config.yaml
num_hidden_layers: 9
hidden_size: 320
n_experts: 32
experts_per_token: 2
d_expert: 96
d_shared_expert: 0
hidden_act: "bilinear"
moe_layers: [0, 1, 2, 3, 4, 5, 6, 7, 8]
router_score: "sigmoid"
normalize_top_k: true
routed_scale: 1.0
balance_loss: 0.000982
balance_bias: true
init_std_router: 0.00781
lr_router: 0.00059
vocab_size: 2048
norm: "rmsnorm"
norm_eps: 1e-05
tie_word_embeddings: "early"
optimizer: "soap_variant"
learning_rate: 0.00354
beta1: 0.95
beta2: 0.98
max_grad_norm: 2.0
batch_tokens: [32768, 65536, 131072]
max_seq_len: 2048
train_tokens: 250000000
max_steps: 3936
dataset: "wikipedia_en"
Below are experts of layer 3 (counted from 0) of a mixture-of-experts language model. Rows are named router (the router's row for the expert), down (a neuron's output weights, with its number) and show model dimensions 0-159. Each number is 128 + 32 x the weight over its row's rms, rounded and kept within 0 to 255. Numbers have three digits each.
Before each expert's rows: a language model's description of what the expert responds to. This comes from a sample of Wikipedia text that the model never trained on.

# expert 15
It responds to: Commas and th pieces. Commas after clauses or list items, subject pronouns he, she, who, and the piece th inside words: Midlothian, 14th, co-authored.
router:127202111136092167123113152093127137205114096086086167126149169147111062073166117084098061135160122101122179179079135120092094081049060121164123133109147104140165164100127148069088125138168117135131106145123156074132149126169098115130155111134109102084109115116123113124147144084137130139165146171176126132099208191111114101125149029146139114149131091126133091038153121191094134173149079120148090149165106100112078134113086130124139089092092077186060097095119126149135171072127146
down0:135111102119178091158170112201107115185088128155139199129097130142061117167186119142135120122149140114133097143125180134063173137154194156114076181147144162111206118109207168176131163152097191093142133103164131111135142097133126138152088116142100114109154102088144122165125150128081152114135132087179153127192102107168122146120191097123120078191122093155121137060186155130142146124144092112154196101246110079117121164101082141137177156082144156125137166143135216104133125100145121
down1:140121115099109213149172199148114109137119190127151124149138115112199147051157118140108163153151123066140143123180139131137154119129067107111149127099107103157112154135137134203057078143145061082120105120162092087148105150138130120112099142176104092106137176097187119148156161151128054124135126117169101103138123075140146148101121094151129130089182123160150140112103135170130099160126114101079150091064123092093054104096255095136116128102073124150136129114175116079149180092105120
down2:153145156093139185110038129116148062083100183128085141132090139154103093125119184112127143101091183095179151143126137089111115187099121115069166081086117157100162166137132161119119112216090152119152134165104077113153097125091109165099094159112086127074139108085091078101141114196103167107124124143119128137193134142135135105134148197115107145092094101039110141114119085158107103092119145153151166153143200083074164144119143105107146148087076125177146139114123175133148120135172196
down3:147146105129061175176157104135140109140111156145124123124053124074130122143191103151078144104114155147104107109147118130121131125128167156086083122097174054151073144151173139092094050193092094121154149115104152184097125163119177097155099168081107083125142104139115139124092151155167157129032111112135098123155101089170152113146207137133178132115108161129123093107133184102125098166110106136151179150155082114171125154089116073121092110109087165154124139173116078182126165162105139
down4:110161101114125136107191143110138134126124091121107209105179115119087138158133142052095082101100116147093124168145117049088125153130129119112147159171128098115183114122150112130076137084122142188088146103129171151076051123127148194147072166168110171170133074176129148149127147101104141156117140165145115113122146113109081140151116152103147213157107166164122142060133136156177116115091122104088097134101173177146135043097112122106070113174099125107127113133152113089039106057116118
down5:116149102158134143127063154114108120153094065143126112162199134109097112098136116136123131153159128122104043201120102098154191110151114129089169120100128138097149139134105179141083098125160126166138095108133154198068109149084134122162158106083121103111095166112110170145165083169106149075177152103096125101126060081122183095132101128163157108168110135172105142127157173101099093127078115106143115114149151123111079079113157121126043105085133097155166145065087100110112097151141140
down6:170175093115171141171111183159128117126098100113166131131143104198056155067077143129188135157057109102093086132111121098077113205114152137195152196142147140205092173119148171133144124179151165090064068143110108168105185079120160150135155164142145145114084142067114090188100149114140126137152126152132093113187131153096066187079142101097126140135137107123090119110162105176136084145103136178129153129105091102090045121168139065074147148137083075097136131066101114101139122131146147
down7:101118157141084101145122108148141154131104104128073168097153189137161124067094162098119118116156146196175103069133135080175130113143111128160133138067110091138080118143161160121095102108110107110154136187115111135179115153103128089096187179136155145127098145065096145132162105121118144186083091169139141148065139166097161130103107139194120151190114133157171072203145182053122122121131154148144105156151086109122143177162112163072107154187075144133125075088255165179139144105125089
down8:090163105119115179137084129101134117120149134158145100094125127171116120106132174163165069062120048157115108097121102049083136108125194086104059109157123140104149126104125132073127133167148129147152152089072120087212122147155096153111087144114134172209094083121161128134154193135129173138135163105129126131135100145152109124153116167082130127081111131050162139049100103145139126170154165053114109154103099121158106135112097137144148120092152142113164167125176089102088125154114126
down9:087130164157115177059156152149046162137161136137130129119166084117133132132127127112144144113139164176095098186028161114116101106103175115096112207085102193161067114131208110182100139130108121153128140175062145119066091158132078157115151158099131092129151108118143137122160103127153118091107157161119129116142102114128160146123151125124155107130033147138111139117162084145127213172125135118090185099086047095143133152086141099146116128116134088141142127166094147145147114102093160
down10:140150130084142161090087089107073082128158106125117132136058077096110123185152111155138057080131127122058109158118150137118215075139142128089191120124117143129135174131184120113113077165113177066158135154135120116142147123119147143195128122139126100163167144180181169108135130145123099142073149112074171135183175136123076163124144134126102169158116114157123116090120118099113108101141220065154142187175108071130134092105195100161042159122109099160123141091114069110126166133121077
down11:111112121099135151104090186149092111097136175131065126114132106169144161073158120128134157165056128095114136099155162095096097127111123163178117103099148112138117105167171112109154121058090108156128108133073153150076184133089179147112093165168145141065129133063066153115105165107151175117102134137128106135105117125161154208112155148127129105152178129106157121133118182116110094178126138138138138128158103089130086115199155091147135141146198129114191128149101112160117138076159143
down12:148120111122154159129153187146119133138088139103145165071125118101108125091114109150117169139166099097077170143110119099087100111088080124171087162125096071184079115132116161098190177136131161172115123177120108120164184102167190123059157099050114133140101143124120156180140075129166139110081083106136165145130152164152163127138126122115132095092176092134061110172088108073130114127146151107102128102107119098143117170050065084160152091115181109167171122140093117129108113120157116
down13:160123122104103171095035186141142080108155141136074136061107152114119151179111086080205168099102094143126116111180098129118164151135070158117160102127114118146101196130101138136129083156114186107151141139124134146104119105096119122136213122176081138133129129123169157114090135128132129117159116163094093123103105079134140135141153138131085109133122174154080105061166127104129153089082069112136105119087134115137108122159242074125196132114098078104121218090133097062132139106174144
down14:155119128129141115147223119151149130127126195085157135063105100153093136145139127086124127127078090145101122182069117155110080133111110142104115100120095105114150147136100106106126120135192127146135139192109147112131101178155129132082122157113149069092138209134109097145104104173143157088105174123068099148166130154105098111134162154154159183128080105130140149108158114170070138099085067103135169129109098150102137113083177132200102150127148153091120161115120081152097138145153124
down15:119128130166137111118109141131105111115077155105166132133179118046082083176111183142067093191126133143174156165148093147080106112073134148113137209103154178133126113105187081124107135167115164143102078113118100140128133163180120093111143141064132106170133127146079126181168152084146131085098127142155077061119146121058096175073119128156159140120156074114117068136097130180145118119143099085107151127180130136102123128136087147113137157172075164071136080097153105094135058129118153
down16:116102115105134117104116086085097102119158145150204098127131110100109141125112129061152135150083122108116125166143144116072087129113126071131128085118091096123139144107100099078146112144097171176161157193105161144154111110129100078142134100097144116139131164122129131124159110147113039097163095162088110142143087178131155074123113133148124090120051172113071155085151141124164098177078102144156153140103129108119141163062190128184171124136117111099142090127146183133092139114095145
down17:149110099139145144138114117117128186154095130079074143142138132100149116159123142145164117146118175126154137148131174110156068178102104135118127102113162123149153065112137051141090139108150200122124126135181143091094126139133144121150177109157087122144175166121180089138112111107065123071137146148149122136070091134146079130107135086152151163073160153147144119127033115167116124105109080107151114123132114121107147175092110149081108130112172119142154128126120132112055122069112164
down18:161124172125143217128155129144080070142138099107147146087157081188164173093121118123113169088174130118127138131138110094142152157124118104136122099146101134138164150132135119133129072124171153148087134128086135149119163088116109202098137118117107163122114157144145138055112120150169086175090133129160111132255164162110073129188157226137132146166118129114160104110091100176086121156138110112090159140110144105153115089131156058102148174060151118128133088145121117123168180130092135
down19:172166127180147148128092208126128102112152096128107164135128146143093134117028052082137073121105068102125163130160097143074166144138135136145074149214102149126155142091115090131127135115107157140084126114120082168108156133114074123127154129109140116118151141156107098135110186086131152069095139124125120145139114133143163156184136172097110147124113098147131133092136175130156094161113129095153141138132090155142151087117047153121122136153163169084156171049126166123163165058103113
down20:156129131128169144128147147101094052111119110110118200110147145169147094093106135080141105120143112081136150177080138121112133153131106151080123200143115153112123079089141098135145094131139089102167152160121134146140169155067106113106139094187131143127118096155078142105176104098145129102083108155174100113072134156164161134105156162077168231133113158069225126117101088160075189097199073107190139102111151146072081116099145084128098160111140155153188104127132104179137135113215138
down21:138100132187178109094155088053100170156108103128137141158135090155150111098172100182142150123134124123153147166176130151141164151145141113122158165099189168138173173055143069078123187110101141202124214183154154080118150092125102120091113052090110080047144138147148123143104119179190111083121139141156144121081130119182114157141120128098136082145155072136053100136188101105136114120139110169163081150119188126132109175110087128109110203059150110158081129138146094159090102155166111
down22:184167113157164134100146104138078099096101145102140168174127170111119167158132104128078222164112197169109146126146131126105078084132107107112147138133132136104081204081085107168165136090138089133078182114156137156137182103131086125064133094124108127145115152107139141064093145068142135113077129112137147151091129107113161200117132148080139066076200103156149137164050158120162126175121145148128148081156127156118123160096162097182150158167121107148167169137144123144135099146156021
down23:132122224071146097159142157133154141123037118120134138158111172154126108167110101073090069116140148113136042123121124196117143132153139110143090107184142153092151187123140140111083137115113102167141109118131131112133051137139131074117105141097077131154093152085111150110150115077162095148207096098169104181109128066108127161104107092135139142226073148153103085131157158097104144115122129153120153185101115078147106119182056144100090119135186164161127110146119098178138141117136131
down24:099102169049088140158119167140113151127090150112137116125083180146171080108103118201162129147173077092140178166092137169134090141132121120115100170144048078155070129078165162103112123113161141068112100196089112120122152142127143085093107122153137103142161123110139174159132146089172130100094121086061149162096164126111145145121086155189122094130120152160142123190112140113103155140078101223098208098137136130183185136100115147155131153104166131147144142158197151157112080161116080
down25:114111216078096136127157125121093124141092160089094073092119108079109086127110095127111134158120156106075102129083120072144169164117118111144096126133029159162194080129120147162128175137139191122149126157184085122108107181107207127159160130128106107156181094112100075122207119108103086129169086132150101129115139065143107131149124134142125076164149111137145130173145152082104097187119122133154155105130070133165139145153134092122135150145154144084090108117142144086092142107102103
down26:126080130106113127129164101153089191140100191129094137113115181130166103148115134127128107079144087105114123107143197108117125150132141103158109137092121140127128152097120084153219165088114143151160172140148155066131152149123142085097074165141090161110118135117128103097098123123128094119142131074167085126143126100093145096112036155213127082161123155097140141155096131135142106154112103198074152113147063151132167110166055094098118120168092193098113116110137127119158123122107106
down27:120147114152129166091132084137059160129121094093122154113085169094121091138193105050196133120091120125101139135138082146100146132106113117118123118116145114107136169033113133150115158049096129147200170173128102154140121124158159109156075173075105101143135147143092164179133148146121180167098122162107141124146167121134090051103099088146104107140161113124111144094168125155084103114176070101095083153103116180149135099114083085163164165172124142124166186136157094119111168108145095
down28:152137110163150173027106098142124194135190130112197159099105136134150154139126121118113090187115113070092148165110166128138147113179070163126074155141144099137097142091121144115103152160149070094121170142111137115109103159101088123126079172131056133097123071132125094124207112165177125169167056141109121140112122155088101148146131150123096177136144162083150078136147162108128117139154104147131098140150157129116123177166119139162102111096102159089076182130124168078126142158159081
down29:135108135105156135123144097081127106150133082131094126161107132098143099207109119135201109135102028155116110170174135111121146157150119120080182099100130160144144137105096160173134135085089066147139145179125147141131087131148126105152123174107082123127114116117170141124126113142150133101169192128196138122134110064156162129071109153119128170131132106185185107098161107152158141119136178149155139145140156170160124129093154157052123178140124195125095119132141138095199159113152128
down30:138131125170128118139152118123158142130127055113139073104048143130161134161106145172195109102094055101093107129156172085134177151115103128125130106113120131056144109154149114140150069146161177094122134071155120142087113108060109149159122116148224068150112083113169125142079111174102160177144164107111137101101098112099117106102100143071156132157085126134081113122087074175130130093108110088153154080110088108056184118130255110112166159118149100119147120087102150150101068093117152
down31:049194155136113087096085149085154150118155146093150146094091088144141172109108141175127095172132103083160126140128119090106129089147193125085094101152120158139138139109108114152129116132079158109131086123199120115141134146110092156160172127121159135123131109128121105145116163132115149154091084157093164062124095131102173068139088174042168136126158106095067135168116110156085148107172126123050131123134084114098129180145131083132160081204069158168157140124066075115133165164110159
down32:137168153112156072109129089114149069188118071140080170127108124129139242056133168114119126123102116115101130110144145091168108119188135116127178146114096128105180166083122159072088153139175104119093143156128123089167130108131125182138181100093139134149143116127108111105196105139164139143105161120123162150141133127117128127111137136108181124185072211126121126097140139139096126076164073095107135189114114122144151126119088161140145090159118087102159159109144131190117120116135118
down33:095136144123142092181129144141163111116143141164165101129147083163166108205156153135178130075117188122132130139207126083111147214163156124099123102106086183148125135118067150124122145099152039126111125156130110090120107123180147068139183086084129137117112097144141116084162102180121170144112090089130190097100126163098115138200158140078200190111181142131119088182198134121083136158085123158095127134165122089175157154135078141054129146133116148152143168110080102070115181038161094
down34:114212140107118107152120090070089165180093118111147113116127170165166116177103134224087090087084075102169149109123138122127156130126127143077164200132111114082166113141111158163171150155159168179110089137150102160138154114119126145149199144122156107241090167179112128106111113141104115143121078124082087137165148063103115145131150096061112124089131132184116116125108150190129092140141147116132146137141070127160130064104078112125071183118129112118104135073137115085082122146084160
down35:139119133132111148134097116114190072086139149167096124118092148146182178104094115077203131125114189193050139178164131151151123143078116113096158070129111133118214117171108076109090144121128104162136153171125155140117161136147100082155137144124133127128093127080183132179152108117137111098045162098066114157104103157092110124153173146178126133114138126132070104149128147086085142108099075066174131079125028110123099141090194051158096126209081098148136116125136187122212077102122208
down36:105109141154110109133133157148086144135083124112142123185111151156180123097111102129087138088134087109091158169061181094094120180190095133209184142181127146111185177123085136094144109169201227190153113146102083129190124164147156132140112120081123122110092190107082108121147157106125193128169156087098090120162154108148081104081105122141082150162048117136105119137134105114156134122113106123120137104105157145087162178115072119136126179135158149131130139130099119113129139173117109
down37:171134131125127126092110102145173089203146119139135131134070123093071087120132167111088168122137092129132060126121145036143106130111120160091110056115105123104109130147060103160094109169143187129122130118116126128108107119095122180086104138107123098161137105089125076107119139161106151120123093113123150120157076128094113141132115092135170153059108182156118150094135086132111080078136150150138100069121117090157127076105106119177162169088103105198094192051082140108156167141199143
down38:103128115140171121102080073084113107163120053121126161115168135124012098172124137079109172131168106207105060080115187128119124121160115120154100107133171144168143147102136118179181098110183101168138153054098139123132148120146131121107136135107105127179115162179101142184084133132129087131153069114132139103110163100138156107077127154160172139110120116057092122175138157089155084119137120106103160118096167125178146098114149150072065126124168112146125138112083134189145101136102120
down39:064120148169138144135111087115085191090094181063153182139114107150097136122126103142097172117130080087110198096200177153142133173109158179113165177160124092161138154168153122115189139098138118124067101122128138146149106171158084130111116066154141157111086113135127124134161127108130133132155093084170105125154165085129124184144120113157152118076112135078103092115083133088108128158118152081131103135132202161142155118103181136088133114140135119165175110094172137105133093139135120